config.toml
n_layer = 9
routed_scale = 4.47
n_kv_head = 1
norm_eps = 1e-05
positions = "rope"
lr_mult_o = 0.923
lr_head = 0.00603
decay_fraction = 0.705
decay_shape = "pow"
Below are experts of layer 5 (counted from 0) of a mixture-of-experts language model. Rows are named router (the router's row for the expert), gate (a neuron's input weights, with its number), up (a neuron's input weights, with its number) and show model dimensions 0-127. Each number is 500 + 25 x the weight over its row's rms, rounded and kept within 0 to 999. Numbers have three digits each.
Before each expert's rows: a language model's description of what the expert responds to; "gets" lists some tokens that make up at least twice as much of what it gets as of all text. This comes from a sample of Wikipedia text that the model never trained on. Tokens count by the router's weight.

# expert 49
What it handles: Pipes, colons, and line breaks that separate cells in sports tables, standings, and squad lists, such as | Pos. |, Pld, GK.
gets: "\n", " |", "|", " ", ":", "==="
router:520507507503491516528506455500502478492485536511481503462516511506529492543513488540519463518487525477462510474506480470523509485488531498511471469466524498533512536521457495530487513536514511527497490494522542494496542501473504501483542505519507543486501536481472485469508489498477469514460508468458520528508512515510509479558501522530532495489515523502529493496553531536506502501477
gate1:509522513497489504492506547492469515494511502516480501474457527531509508498502507514482486504499598514455507443497501494501465468492513451485529467497501523567526483487514546499513480469511459521492534482465501475502490491480474518508515471519487487494508505526530484537514458532429512521488470525476496527485527492460526527490495494536520563515501520508537491512477491488502539505495
up1:460512536506530516443505507495511486478517501435511519485508517473535526468507559509470484489528505483494544508503506504473521503491473473518541541482490532521501510466490525517549496501494495491482506498472538436445506536526488484548548552467485522502477510536517473481498525493452505531472475546493514483544477493475480474487464504529519523484479515485502469521503462548471484524496
gate2:509520537495458493455495480501519476475530535431492474497498487466510528475500500504516511476502496486471553497504453516546537501471539498536477492508492534512478478532496518502477476516511510469506511513473573525464509470478486502513535495513491532504499495498517539478513485494520512530464480470502465453519545535531486483538496506517509521510546515566546501524473491512518461508515
up2:528512515519536499567534460492490506469486535507504536507512505492505541484520496542514490443486518489498545482473500483537518445493505493533485537485494526471498501498545506497454493488532456505489510524520546492495521471514463492494500485519500523504526495524486523529516478473529492511443503491480464538468545527533508514505485469507553507424527513515500497492464515512524461512498
gate3:462488503516470484522492533499476529473519497505490519470465559438521483494543511490467525465544502467502503514524519472539513513494515521527515497461534522485505535496520519487506513531522520558502486484481490523508529464503490506528513495487537521494516513486483538470527520537475501451501507479468447486473468521511492536504489509498506484474506555479530496530531517478456512448499
up3:474512485510489490527488501530468480477527542503475511445504524436516471486518518477476512485525487462521535506517530505522503490504513495544523455483511517498540513475504519491480517496489506532486474502478492503537559450506488519540524512477502505479504544458497535484496501508494527474498483504479459514476487520511486524493477519518542513465509526537536470474516542480490495468527
gate4:524456520517479481513538456533504512498482500473511541477516495479508484479511465488531491496517536510492505487505516544486467484496491501542528492494476508530534495488498543494494546491479516497479478453509518506500520456424518510491500483480493489492482472482506520490511449516493506525501537541459472499497492531529484455521540514535472502563535471507493487487499512511520514521504
up4:529506463487490505462488504489488505480570489480525475482499466534518509499518518458485553445457486528511506559532499482529487507498508510426477504448521512539458477522497485537467451553539488513473513519527477485494505508557472500517498545509473496540551501520467477493491523507487505470462511482523498532502494532498484450492509479537503482490480520479517492504484471551517509490502
gate5:545531483516472491516480494467476490493491479478480462498520496485457533486511542527537509478492470491487545556511529473495480552475507473516547464426516451494477519498509513502489489531509498484507496459541482500498479530494517556483447475541527473500520513516528534506496511523471581502475497454484518486519509467509479474469511478520546516481516506477512492497545504474513538492492
up5:500519475516459514508490502510513450458514513486523443490477469529502508513494485518539502457492456492460570530515527484495492531457483471520573476438506506503525516529489514501455533545515502518510525469548503545519480540505494553461437473527483498463501511456495490503533490509484535469468538440492522473486485489489492445524490505526585542494478531505478529466549480513504510520502
gate6:514590526509511483531527511493483519434515531529506495488539539505507514508515473489523487515508520480525476503490481502514487472451517478497493509505488498512481548490514500480544510477500508491529456524493483472485508506517428530469480443518497478457526520484508504467470515488491523516487490521479534505439482528491488474527500538502534529515508476490464512508496509488515493491511
up6:534491475469533496475485517535529494490483508499533509519489448484525540492507527505487458515523490490482511514497481525464502513496501487494517479513516502461496512481465459516470507532521501496506483511539491528559522462484504487517501509482529505511464534467486475529521504536470504496514452465518493500527435521514475517498501508473489500513504500555543488465534488475455510483475
gate7:489492455534508521460531493463488495485510491501488515483498537486498445513496532507458500522501516462481478482518451464534497417474497463533479490552475522475537479481485454511472486515497549489447495521482467492510493535476484504528513476490469508481518496513479464503490548513480492481502524510498500490524495510508515536475449501511523458513483553482525502480511498515495512524543
up7:531523458531444487475515511444470494470481472514533555470520539492497500517460535496519510500483485488505471497498457503494472502478505512541509500541505487503517468523525478510513468511487496505485493445493486519498524505478483505490516503485494464462481464552515488523454505535500541526479525568508488525494493495513488502472469537497493468526549533487443510494453525488525520475500
gate8:532499487490475510545490458480508489470480518456513491520487510509510524513519526516495485527522457489523483494520460481488490455481515530427493462507481517518489525533513505501499499507556536518496530548462471506442509509539509497504515468495485518495513474518511475489505503484480491521506488486533510524483471538504531484509475487546517487506518471522490555515536490482520467524501
up8:522509492518459526514507498492480490520509508493496500544512503475525507505553498545528504535482463493446497483496536502514522478499503543470514481496471491508487522490514476467501540521529513516532507480508485506501506535525498527502528498490505481539455471514509527485541499423513504515487494480535515521510489554488536504491488466478485515447489487503526500482546475462465489517547
gate9:507522477539528463522547568519492468481502470485458460477545523506472504507484490507485499490536492518497480527529510517515515489478546496458477472494478512509512486471472519511504497516525491516531507482479495488499526504513490500520521531514528496490487502531481529465519493523509488492457481488481522495490487474489551520484482506510448512504522481478550487553483502523482527522472
up9:500527511525492485486521555533512470504512499475439469500553534474479504525512530496459501496541506511508501479539492511484518517486588480438502458474511492500496500465471522502513474520529489514520485488489493485505518482531507471508527488500526507492492511512513515491530500483507489490476505491484530515516484456497525528469494480522462501490504447494561454523492496522526503505469
gate10:531473492470493513534480523492521552497481515502496501512529514505516469533482476504508496513462493485518512507484519491528489481496493517503515460471493481514531536517466491478535477490496514510467492503476511504488509472505516486490475504472505515534486485521553476524521509482483470482496466502518481469463472476513519487499460500491548499505481516478480504534533506533510490443540
up10:518510496505440551493488484529467471510486485512477502504523457461525552518527474510509518487534515462551473460475469518470455519540519516465459510495506494480484543487502511534520506510462487537502469447478495478553484498500521520519536492519514471440525463504512521513463494519514519523500517499486520533563499507488485517505532476483460533504522502479512516505504510548498488520471
gate11:475482484488487493542524508491469454515535498496510538488467465511498509471499471522475475489520518545464513508497490480505467509536488526481494534521437467473483477563491460527513523513492525521520534498485514511505485472489515524509484473496516477502525502500475491498512509507488529481488471524453467529497523442485493502505506536551483505462509525485495506476525462534518490505473
up11:514516531505499520451437477534526492496489494493504463516482507493513503515517523491518493493491478454511490510546510528504524522440495504538487474489544493513501530470518524473487530479496481473513464524536493477517536526495494476480505490510512492494451520513529553522515465475530485507519530468508532500498485541504477526505491450466490493537437494472521492532462544477461540528539
gate12:478497524475540474495533506501535545455476501541479493528511491476485505518536548497531492538495493479487517498483456485515495532488485471523535504499523550538529487504509527530500509490490454498472506499464519511474519523498528483502505485467490520491466529514514477480500462509504499505526538486528466503501516490498480487470489517475494493516515496508454492496504458502452473521497
up12:522493489520500496490486517482464473564553497495502498523531521579493485487489459505457510485528496556481483518543542505501496481539534539487499516514484479441483523493487479475466501494498499494516491510536493500525480506510453531492500485533525481493512488538466518488519525451460473490492476505494538468477498498476517537511487478550493478480491514480529510524462539478494518481536
gate13:498510562447476512494482524489490557486505465507531483513488498496499508537527477523550461488520549504484527539452503486512513509506485526454450441512483518501494498484520472483552493490474531530527492517502472515528486482492503464494515496534489476478463534481449503533487519500513525569485561485509505483509478493552484468508513437492540471502505501501483484501513489491511492527488
up13:484515454463520479504493489535515486490481479472481501479532484547491457462494545484463513490496456469484476496522494506496518496489455491472505511481509513495500469470515477517477513493525476486488512497483516440515499513498493483516491493495498512487521517524491550510502473528487493461491471536480496501501534511469482499496484522478505538488522504533531542518531506506510525457493
gate14:468518478469486516529496470538515475510461480476466513516470534504460523508496520468501525492495484502512524509468508517506479507477508497506497460521531526487504525505528525485502482507521572513513504488511480496529517465514523525486513486533501522497507512488529543529491531503487509469486480494485492514482482517544475491491494487493513475546511486468510490472491532535427517525489
up14:515556483531478487474554495510469500478515480494491507509530488489502519527529521508539477467515534499531466466534480500464497468544513516488485525471506481492501526467516510456517541506484503479480542516524505504472483481487500548444531483482532512472509464516475508495477478482503467527475466500497474487486508473524549504500475492519517500485499536512448526492462473485509510460480
gate15:474503510501478523522489488512498533474495485504487495478507507497486506504523496498486493465463498516523504495441481454513517487467546484498515454481495521444434475499547487536485457531544528511498527465504511504519449510520503489502527559507478480466470462472526507501483508540480478479467483496508465561532462463483525530546449441556508475504518510500506524487474485507494517526474
up15:533513477496517489503496539511502472540495495540479507532521484501520480487463470484519485503515488459463495496541490531471489522510468500531511550540541483505541514480484502463515490490466493473490469501523500503500530495498536496525478442507521525511505539513499490500530490487535522500526511477521522460512528519532473504471536548475494507461486483500518491516533532496510520485523
gate16:467493491532475470515501483437510532507464500499492542477515518524475500509519507491556540480504511497535470512502510474526478465486415503488467490533513511495468516513534490544494505445522506485500489431472496529471478487511515516506524541503493514504517505515479454536494528529499471459470524471486475464536473510522570534475463539459513467497518502526476533568473527500490501469537
up16:531530510517502513516527504533479493521503474458523493506494453500508524495491494492464500488541478524469525506475478530489475493564571499510501520483471488452548512512508521459526499567484468507511536504553524458512501526522500513519503483480508490461465482483503508515527502447549535500529506513499561512503536509499491517499514488501499505532510484505494502451561472525501478448512
gate17:511489527487499509496512496514453478493510515496508482489513498479496513461496478502460460478529477509509491518469536468541502493520487496535495486530497519510510543476528494490459499470517504451519512483550510471486462567488489536509512500509508508454497529472485516471513469531443459527491513507524437497508467491499506480534553522527500515512507540495497462456538478467520469453503
up17:543500528453514484485523542463504520456520503438502516507505513454486526495510494471538499487521481507520410485480450465549508464466500482475487478533469473509530492505540533493534482530509534501491536503492488479531523543469481525455492486506476525480459531451536454506514496511493496493541495468453469475520532502533510517469506527514495512473489495510537502496554489501491496483516
gate18:489539524542519538514476481517543485462469480490535470497533517529507513480524506514526524496456479541517515505517484475508505537515506531526489479493488493525474519474519524481507469493469559492468502504480504529535516479503471484501502527488474479482487498509490545456533491521499535464543468529465477532482513495567452476502500512454484479479509464535447513509564538476499509490485
up18:492468471475499471466507530489455470499523511492454510533485473508484488469508507513489468510505518510536471509479466523538501500457476489458433467539476517515508509487466513530548541469510457452479500519490525488470487489526518520532510490494487465514453537482459489505529524490485480504456529495502507502496543558482523530529498502529557539498489540544519483510498485515509492505496
gate19:506469513545482449478509512523493519476529524490525462455475465503531516533503523448498530511528492489477525467506524521541449509491499503491473523525500525515506479492521507531494504480508464547483492475476534497513527530513519499497499537492506505504530483473525511516493533531479490534492484511506476531473462489478461490508499475507502494533542514483465500473511514498490466508520
up19:555480495483501471466479535525450486511470533451493455507456471492495500527493500511505518490468532502513458463565476523516520498477524494468490486521546531507510518495491470480513495525528455537485445516477521492481477482487515460494508526510474528519536499481507544500501502524481515494506508492471456521485525489491475479530517512528488477521537519533491508504562542544503480508488
gate20:512545491501522517499499480501467486464460505513517497493557477487459531511463499513490518502466506511454510504475513473502497504487538479506493524540513503543519528541477518510493511483536506466503499478510527515443468496498484510472480509493487525521522551484473478486460546520445503534472510509544509484496530475470517508513494490490510535492554489497505483507491451493515472519516
up20:514491499522511482486467503511493514519496520476506518526489496507526491482480475438528474493524534495546495521559497516486508527559513477507528529502497544449492545494508527508533456552494530500471481483512475465515554541494521500503544517528483490528485515526525536491528487460508469496539489481486485489533488538500501490493497527482489458466499550520467546491513508497477526420460
gate21:472462465482504540492501480502539538517512534452488498497516460487537482462487476434516513500515504504515505526441487525528493475515516524492523508509449491466508480464495484490512509481501485499500468512517524522468526471493510548502542525500504487504531470509484521531510563496494535492536485533507466506498488519510482475516500501463439459504499499496465570514478491522508510494451
up21:518520483471493471474483508460488463531452457519541471504533467501466480508491528541513477487503501535481477495480514468500472548466499483437484488507497501514504472538473489517513505466502514415532518477491501460520497508499508452531505491509503518506431520517510445479500494487527519520509504505541535503500499484485523537503484542502526493494491480530544476503525508533541510480515
gate22:561514557503516511510517491527493475477528541535473482492491516471524523514495511514504500496532509500505499487511531475516516502492470506492479487561531536513465497527488519531523484492525491517505502479508531524487543537495461459544563503502511535555492475523459536472520489525479473453516486444518493526502537493482489492497523572481534489508510512456479479472516507538473539501532
up22:523485489479502508459461531507505511512525515522488540505479485497547471506465462475510546554447525517509513540464474479509474470485509454486494523459495495462514481485481518500515532515498493458502498521451512508517456470552513553493504514482503529488515522487498488526484529507505477510502483488497503475501484504498498491496500496484504526490444540504554504520542531475507484515530
gate23:510564482530488490515472487512525510497493466527525526490519461527486542478486461464516509461462508472464499512463546509494453494501486508542507501528487485486522487486512494507478493469509476485484477458520498539491546511521488537474512512487478536518527492487497517502504479477470503507470526511539531523501527507479498495518466501463529520522439489515518499469473464520553457535518
up23:541505515458543519516540503491504465485494528480499476496503470494470516536509535531497475497513444505463513484513462540524504460477487489511485525527472551486490504524512520496514453553493503471538493517544536473489496514531493497499501504523493459461480493494530479530483531534523480471526448497531522463509488518512460493485501481503509504488566488496513476530488505493440510456499
gate24:504456523519500540528523475558561481484496518490529480529477530444511481525507508478523534492477536459495474512550482475503521503475466512494497503500495499532541491525492518481502492492516481476505508503504492518460507516551563494492497498496489507484525468530516503479502512426479488512478480499501462483529511508461551506480534483457526485522547468524446480522555514510505481494515
up24:551488515511532507472481505550529579505486470503522518555496533522521508505506525523446501558497444527538480528465489458514466515461507485524484546517478547516480525470481507501487505489475535518486497519481479473540505503513505466533515476512510528527487482504518503540513509516520521525496514533536542528488504532540519535495454503476474491549508498476498534531511543470494526483493
gate25:533487480482532512501525452477454471487508503486467475532534503493489486493458489518531544474484541511547508516500502485494520531517479504576512486478488528508516474466455530502501462483510534502487534507478475488484500491494504510468490555518525493510514492489482526566524485459459523454459533459478524487458523503509461510506514487477511518505468456512489496549458511515473538480551
up25:479463507508507507478508521503471550482505503483509536482479535538492534526488486511462483487482523492485437511486556509501480462486512525454500488490488486506509511463528516501487508511486488459486486532502517503490498537459485499507473509510488473509491494496465493511492498522472505505482532516471486496506515502533528541489481524495493526484533513457486516513483487441518502506566
gate26:474469477545553491501554484497490552509481480484490499485521503479493502495512481525479490500506534510504499506504509488484527481476525493485494475513523518515519508546495477479514514477468560532493493454498522493499476483480520518530482528512540495530502501475482481516445486521488487485460533497462440491503526480495474511573484506527449515519501542536455509485506493529440520512494
up26:517532492543514565505452542504486512436512464515519500521493496503459496548567489456518499464493493512507520504544535546518514545505519511489508527546541443483483495510494527456493518529526546509512486504491465514549494502507510537495497521509500533513479532465526508483490486466469523449496476492450466486490462523478500510485508462475468469494513509517541536504539497490452530548500
gate27:536519541528500513565507464495498482507505498455506496441541461480479482466532449485510487489478513443513505486553530488506469491490520513556537488494545472530504490506520461476494498528472502512516498489486494505475492493515478503514482520532528531506546520483506520495491494527498507500519519538486464484517504550502508485509513554525465458524480501556497532525532540540533449527532
up27:549505495518526536522479478513497478508501508490505523459540483493522467460506480485489524480520469480524511510568508505544483508502527518540563498497539477524477469504534458472515502524469523536495504492497513500469486516533537524504511526550512520470534508472526538494510481552504508475530489503486487499505507531490532478525530533528451490500508514501485513520524554505532473512528
gate28:471505469491515491458572464486539481489465510520473499504509500451521479502526549529510462511534516506506518525547478508521489471492496484543494483468509531555467490503503521466518500471505502516480538496507504501474472525469476521545529549456533519498510481463515522515494443504496497532412491505479485521493511504437494492503462477479502485464525497525476499452534477499515441528476
up28:537518487519473498505508513478452500532521437458521500537507540497511516556536482474504503502485480501472515503499474536473488495528514514474484489496487489474524462501509514515514526517521508505515436508537499499509551474511509511476506468564468508506473481523530493538511513493523498496526474552498539469498525513552537525524467539482508530494519495436487510518481485540512489455487
gate29:471497490542514521518506461441520517508481504526495503508498493517551521472495498526518504511526509503513545547499473487504436502524525481510486463514461496502461559505500566478502487522481483501509514498492502519488477490506525489542531493500477513487527479490477485488496453483504516448487467456497491512490502492506478494464512546466513523509514517483503503462514473508520443487447
up29:536487490475518518511459548535505494514509505481470489530473528458480495457489490478479547493479449454508480497473493501446504511477493446526512444465505512496497461465505495468468524515543474507490531469482484508513479468478499509535557540537547489496502503519512467507514512468537499470461531488509438477521506524462527496479510469487507502530529480467538503473507495578477513509482
gate30:509474531492455518512441505503488457568501485501475517481529497478504514473482536503494498509542452496492466492501506489457536498503491535503547483525537520484510484469544500492495517537465448496494534484487537486466452512479489513512460512447527549491487540484551505515473488464505484525545489521446469477522498458483508490493488520500468502505529503478485493467508503491510547478443
up30:482467517504513483514458501468495497533484483491477509497482511505544533477483507511518494532502502480505483473530509487501533507485468542521498465512525495488464474459534531497513493524488503489515538505449529517511478529521499507539492508471560512478450534537536540505509528503480485517489477493449460530536493467483498506445467502516521537487482497521486518523491527508513521460446
gate31:496435501513543495501502502501533542470492564502487540507482482505528538492480525490504482483466491531491487514483505448511521465489486552492497473464533513468510507516515542522537510511523477543484514464512525474502557489497540494520491478494540486472495536460481486512505466539469468479486541514517523512486529488520514466511496490536550527516516473511481527500513503516514516517465
up31:519460501502533512490524482481512494484519535523472520500483473500511523495477492494497497472461527501513496504462487484494452489462540504514440520444501479475500490457520506517513491469489504507496497516492514489492527500477490535466496470478524508537477513479501481488469519502468548500480550536519530521531526500557483428521513498506491579469484453452508492454545456497493508502486
gate32:511512519471498456483478477540494517495494470498524496501497484527498505483507465466492499484509495490457519502493498516517509523495535464518520511540488563497520503529466481549497517522488524484476531534481483506533532482448535488506475501456457475443503506505499510510492487478461504497488464488473552500525503562518505479485508507491481537514488528508498473509490490499508468533512
up32:500513506483489488504535476507534515469491462537558513524530497509520536475514499482473491526456499480479495536453530505480502507462503476517496472550469568474534485522459444537481475530510496517520523499482525498514501495446501467512493514455486499474529478513510499470514520484462519472488501494436498526554516521485499477513485474509502529492488513471494479497519484531531501561524
gate33:528514508493478507469551506460495537482519534489497497432470499490522486517515466528493490498477489521487479524475492564497498554509494571521515478485515483503490527498490529522492510482498446463497490502482534489502501467477536510498468504490477486500536541471508505505462517520462487494513496501497521460493506484501530452483488507459500492477516511513508531472473516500483533503483
up33:517503492483515482473474525516545475518518519538504484499537473536501544471485537465464475489477472535503506448540502484481514481446500466504498488565494517527468478477492453515474443490503524520508443486524499506497507490475543538492527491439484542516484497478459483500525506457516512520522484455497484496533488493464480493480580489511479497554485518518506492494523475470479505487475
gate34:487522484539522499530538491496516531468518498446532523519486535526486488488479524504492501509507430555469466501471487494531524493510492512512439478515490515571517495488507486475507487507468542502484470495459442483479511538475510463493508494503503498544485525457463494488544487503506509489460494529496543501501505528557467491539515497533507495506491469522481501525514520494490479474460
up34:484484472488460479543488501468504502519529490517481504520526459522532494527490488533461544462511458532526476512505542525529484491512477512442490499494472489476545442536498463454512502495533502444527464532508491474501501457506476518508491468482497443523477559463549504489502515476526489506525500491515529484481499512532484525557465486508476462467499462478515483509492493460455479495522
gate35:483478468536462473552565524493522532471550491553500498518522517488483516505511481514487458491530471462466497522504477474496534534465514494507554458493461521496507536460516534525499513463523517500497440513518484537520500496495524477477489473502532530499532481517494510538469501529491501499503469493474563532529529496505467498512512464516492509490501500498518514491515512526547512491524
up35:467541520502496465512491495498463495536528498457511481502472504487477479474452490500464477519525502509543511526534515497501512486465477468510494447434495501520515483492504481494516497500470500526483545489448499514516480524494503514457495511506517504490504517555470495505543501496528470505456519527524456495473501498507518521505531495489535524519453492491482533496473522528546518517518
gate36:469518504498492546498449473509497500464476530515484473513462507485502513519507455496513521491541449485494497510523501475475510533508510520490508522521476531487504512521475498494464549555494487505543545509522481507503493502506556504502494481507546518504516465514489513484489503493518490493498538485497530462523490546522518490516492492482514474456483534485475513486531497539508464517470
up36:499557471507499478444511516502496518506487512533487460488502466475507479505488423471527514484531487475473461504508475511504483501455492498493509541483490520523521473526523503535450519491474503506508481525466499474495485515516521551450472502511473494530524480457508448557480483478470474529520519458466523550516479486524541468531491502553542496529483539484493525540538517527492531506542
gate37:463494542509433504495495528478530528455535459466495490514543544519547484491514502539503477503504446485433480493509473482550471490501542510489499500486575479476488479530526496494480501531501505452500569484496509481482542513436472501548491528524545498492467495499482490463488477512496535508490500508505513488487526456490501537539515527525525500504492515514484537478508478443508534490480
up37:602484466473481528478526465509506471513486492532513462485456457478492455494511501451504490484538537542577494493479458510462489507533507528506477499506434493459467574452476505508497492481470506541503493540543496514491500480525496500487493488518507510531456466420464542542470494530531471497508441477486499532520489496451471460529528515508498477496479526462525448489507506522484480525515
gate38:527530563520481480472508493481499530504495496461523484478491556488520497488538496477502493449460492451508503520513546518483455504508474507495540493540477556483483492456512526451485462532475467502480487523492512473463492480458508495487502531511497522527460512488453486506476456519518545496523474492458480521455491526517504511473509519479517495510512511470475518541532464464539524522455
up38:514471469483496550515498526517530454483553462502514515521490508497458477478494524478509543484531499483502487513505491508459482493505503502507467507493524494461506497544467459553490519479550523518537478507505489505490533503516477532491494464526491487508510494483508524460501545528501451518529483493476464496460534481493508516566541475509514493499499514504493516473492528507507492455497
gate39:484523461536465515527517499504507474469467481466524541492493522449463494534467499511475459487496506522503457487499478543495524558471518516512474489497491473503487510528451489448549501493518483488496533479540481495503527513487508497490471495492522519517531518489482499454460480467481442499495497555499526521477479485545488525532536485506485519518490493493463500513485493488533567506536
up39:454479511479455493495524491496476505485519482461504482508489496507494497489474502504499460489506504541511510521523451533501511521533512539511482499521490522518460507506504500494531467529537493518478486494531493474531486475512552499500521550471497486525498520474462485501465468469494447479545502518474563486489505528513451505536487482494502485543508520479501489484477481507500505486485
gate40:466527539477526446497511548483494503552510525485497505516494512480540560471520479512524498545507474501481473485532497536517464477461523513507482506513508508485505507535502483487510488467523487523479468531448470523548518520509533527515480506494502460479482533494487492494526469507493516529494565527491474496520531513473509438490529483480494462500521514516496454479527492512566472530503
up40:482543514528536524511550502508459467525487538481523498506511482478458546470530450535522476517532478482541525499480496508513512473510524527501520498516522506475516541530522472480499515494500516471522526477553543483489481504472525539517504466505501493491450508550481529459469532486509486454450505457511473507515470482529475456503497518508489484524465494482513518458470453558522450511480
gate41:482512501508502490468481494483499516500524488482507471541510503498482505486468493494519499505512511516477461521548507483474485511497481464547503491533482457531525491496493458456530517544509463458474520528510525475494505541475501501499479482451476474504514533509488533519500513499430497531521498525497481467526478515517544490502467515498501489534475540516514558473519471489545498523448
up41:525480523480500479523496495512505517529483483482527490458514475473546516480553543482512552507509500513522549496473544506506509495540507545544538484450479535525460562474545533530497475481507491519516465461493456487498481499496504479493528507508514524490468506511521470488519471493535508515438532497503475523464523478537500513543516466491471551520514530464463467492502480510504481479490
gate42:469486472530494506483497553479523483468497449474516494511496498495484497486518516506516523490518464474469530511543467517524527499537482522515523516498481468498502479525460516506491476472521463505482553482473526500508506503472518482499466532504476499513527511491533502514465530531542517551516521485490497502504483507457497457530502487505522522499491518517483495486507451495537515495497
up42:540507530500464466507537507504540488464500512502474491531570484512507524542510468490486492514491463459480521504523545526520486482508486475521501529504460494496498461538501547474502521512532474494497524506462494506506539482512514496470509509557464457512507506494466563550514514466509506504503468481503531504498518510480467513529501529473492503513548513495474470484506511521472483496513
gate43:495485477498472481484462462428499515529487450501533514486533535490522545498501484489502451514518485493518483499511483496508480535521502496579504499511483513472519539527467530521522509484487558505524481468458479569486530542479536465472488483474529441515503545467470481549518503512479505547527512482510486486478489506501466482486485522521511507515452491510504520496533517435453509480549
up43:502510524473525480513568534509541523484486511461473486522504499517495459473482503541499532520517531483467496519484500503504505480468493487456546499514524492528513480488539441470479521517519479487511497500551507472496501487479458540542527518495467543484489465529513503433462473519522474496463460515487522495505505476554520529516533525522456511524583537508490529500507510512533501473489
gate44:461492513543521507523482478487501495518528496526523526502475503492524504532501532494507490534483540471485525500519486527480519523486460479514489519524484522485501509500483498498539450466486496544490460478491510480480477464468491514453480492485494463488547503501519522518476496496501470550518498506489503509487528527524489472501502514497486562498546509464529485478561478463511516496491
up44:443481550529511493476445525502522465441513470492527502493465526483522506566457482513526496488506517470537462512552530530490503491467522520483529535525505521531505502503516512463544527509497518502517500523501495450507512507491526481505524502519489488535522455500518487527491479466520456542515513514488521485478520502515490490502510504475506540494510491481500488468516509459564567497479
gate45:531477507482518483521505517499483521494492552494473490495487467512453505458532453504523485534545513531500469501480508504479493510526524502544516528495526529511523540513482523504493503495491544496480476531487489544517515494521445520516475480463541469508517496469529503516536491520492462492555473513482534468488482476506479516544557493544527520544517499462484486508504507484499522476461
up45:488434517508493489474503432503498528501554519486499488467487505505474453522511488511540511486503517493522468448496557487502418507539529469532509486476506506467483477506479528521519494492487477483506503481512512505488514519539485502510515501525554506473525510513512471535507525497492496461475486504483494498481514490502486513503496496511533521529504523504515495481458517498511504513504
gate46:543477526509522483525526478530439534501478522536504478535545472503535519535522480526529512566505494520464510490496531490471456466518516563527542492486506477472506499520475488489471495535514491478428493495450462542507509515542449506490506515487489493499492502513485485497524488473512461480465483482507500473479508501496447491488514517548539479507545486491479521509550482473491492491496
up46:481473494474504518482472542515535510470511488457497499510466518500520497468446510485512503429539462469500524498462475528534493496479471456483488504454522522502518509488528548467524509483506484505532482521549534463506503447507502499491474496485515489475462494482515491493482500480471524510531482527462513485523491547486513494525484491489462489509478465514484468494445491528503461518504
gate47:476533505505467511542486509507535514502549490508476511489507523456495518471527476505520528489459492517562472497514505483505488521503487479522478486484486518508526474497500494487490527505497501503509544517458476530515551501476502488502483526511515533497508518449536482530459500533462511495517456520521544509503476508477501477481519530455506548452515481530486535535528507518477494510502
up47:481498528497505507514525504509549516509524506472498513516494482514474502544515446486480508524476507501525449501471551507518467573511503517509518495495508496512505512490489519508535477557496511540484480534506486525500514529478487501520470496525534519547502491482459505538506444562464465506489522477486507556498487504525485524453482498501474475505510527515469488544491500475494514481507
gate48:540446504525528496469534494506532483468513513500512436475514517442510481465497519503488490531492450529520490543486518470502497441452506475493536496511477449531505469507480429468488516509478512487475552513509505463520516473479531482503514557448520519499538478529544555494469502507472485456488523471506498533508504516470511510508503490506513476530488476535492531482498496497485499509508
up48:466472495503526540465502524524541484518474445453521489509486517498478483495468503450425453511509526477508474425473540474565460481500533521485511478518482515511511519517503503512534537488491530438511439491518467493476486489486524474514505515486505510547515522475524479510451528518513495491501467526507501511491500477484552509518482493525458533518495489482448531509535497488524486551498
gate49:444479491527491493500498517543479508509522522512510547507506504475528506460518493534503540487515493503508494495555501510480491470493509525536461466514504500499493545519488500529482515483499522495529533488544539491498501478484514507486502533507557438504509494462503499510482540449491493509463536464480475540538510471505470486492554474503479513502511488509500522537478487479470493536498
up49:513491482497473473481497465535555520460495455495500462543508494497511533475446513496515518497532485526482551522503506449498521535488490513446475498505533494544445541537529486499485556502536533448482493515481537491521495522481517473473508517498487511498499513462494545467482536525555492488506512508475522532557554525472467513497510452484500515489511507488533496482484466522526476546502
gate50:474534509506486482551480482465480455517510522498508481480533491527529484468489531470494469478480492462503498514518516476521514503512487529500539495484527501522479465485450482532485475540503518460495454467499502515473547488486433486487444499504513502454504549520472492471493475488447463527479526457522495445492480496502479524497486486480515513517482456525509501481522465468522569487500
up50:458466484510485511533527522514467492475502506451481459486523477483533493507453532518487538489494551506506525481534491519511447452505487516521492494480494512514515519526517520451518504499481516465494500485483473473526583498497501491520483520488461507456498476519455538482512479483493516476495506535534498467467541487469490506514470493492510519506552524504488474505563480511497504476522
gate51:547510503491443525504456466502482483529454491508475530538513503461544515446513508493504503484476479493511516466502479541470549518480513466536566533469509485510497478479535512506535455525509448502461441505498513493514536515518507532490558532474493489464500496539493504515543484514442464522506469485451523508490450489534463542466484479537452458505551506498519491546498516456552525479531
up51:500500466521526458502539524503470515512553481529480470509485486524456503502473489505508485531500521496480452554484505453507455504502482491468477483476546515508487542461552496485455561507516474492464488528468494526449485453486512514472476495493506498493471550524469503487506488508524523500500519448521518467502495500552494489506542509518485498521567487474456463498497481498520496497483
gate52:476525503504469484486524467484505504529516493484504506472550528467507517511516495497474479466500499557522484488465525521529501533488487485507493477540480522521501509519490495515466477508517502532487472521481501503493491494452506520473472487508525496542469470459492518515519491512500523498464509470502491530480499461513519544470512469535514525501473531476495486468467494489459578542516
up52:494555495529459530503499493489531508513494490467542528483502493485503489499491472500508490490513467491479507540517467544526480543525547545512490467523502511536432497522495480489486508511489485494530470507476550492498500568475500471427474501497500490459517536490489519474505507502520519510536482508504471523509459465481525493491506547494537543505485529487474487481514515466492478484516
gate53:470510526514497463471488516517513504483495468477492556548491539509519482496522500488488495515534535448508490484517444548508494461524537475457508488462522513493542520484522512468483511505483499471543506508508525504527524499501514474481501447556501512475521536480492512519508483493469524496491490469467489509490468490511455532488513492505513515499516509436534478526507491509502485523452
up53:526533496514493506559500501498474507501494467472526514501519521489500472476475466451494492512483460515506518525514510461508514459495478495520468522509503491525498470520503464476518494490557530492500476476521471489432554501479519517482523503467489502494481480515447521537498506465488478499477525509501489499507513544468515511487484518535529461476510492486466497513498497488478505508509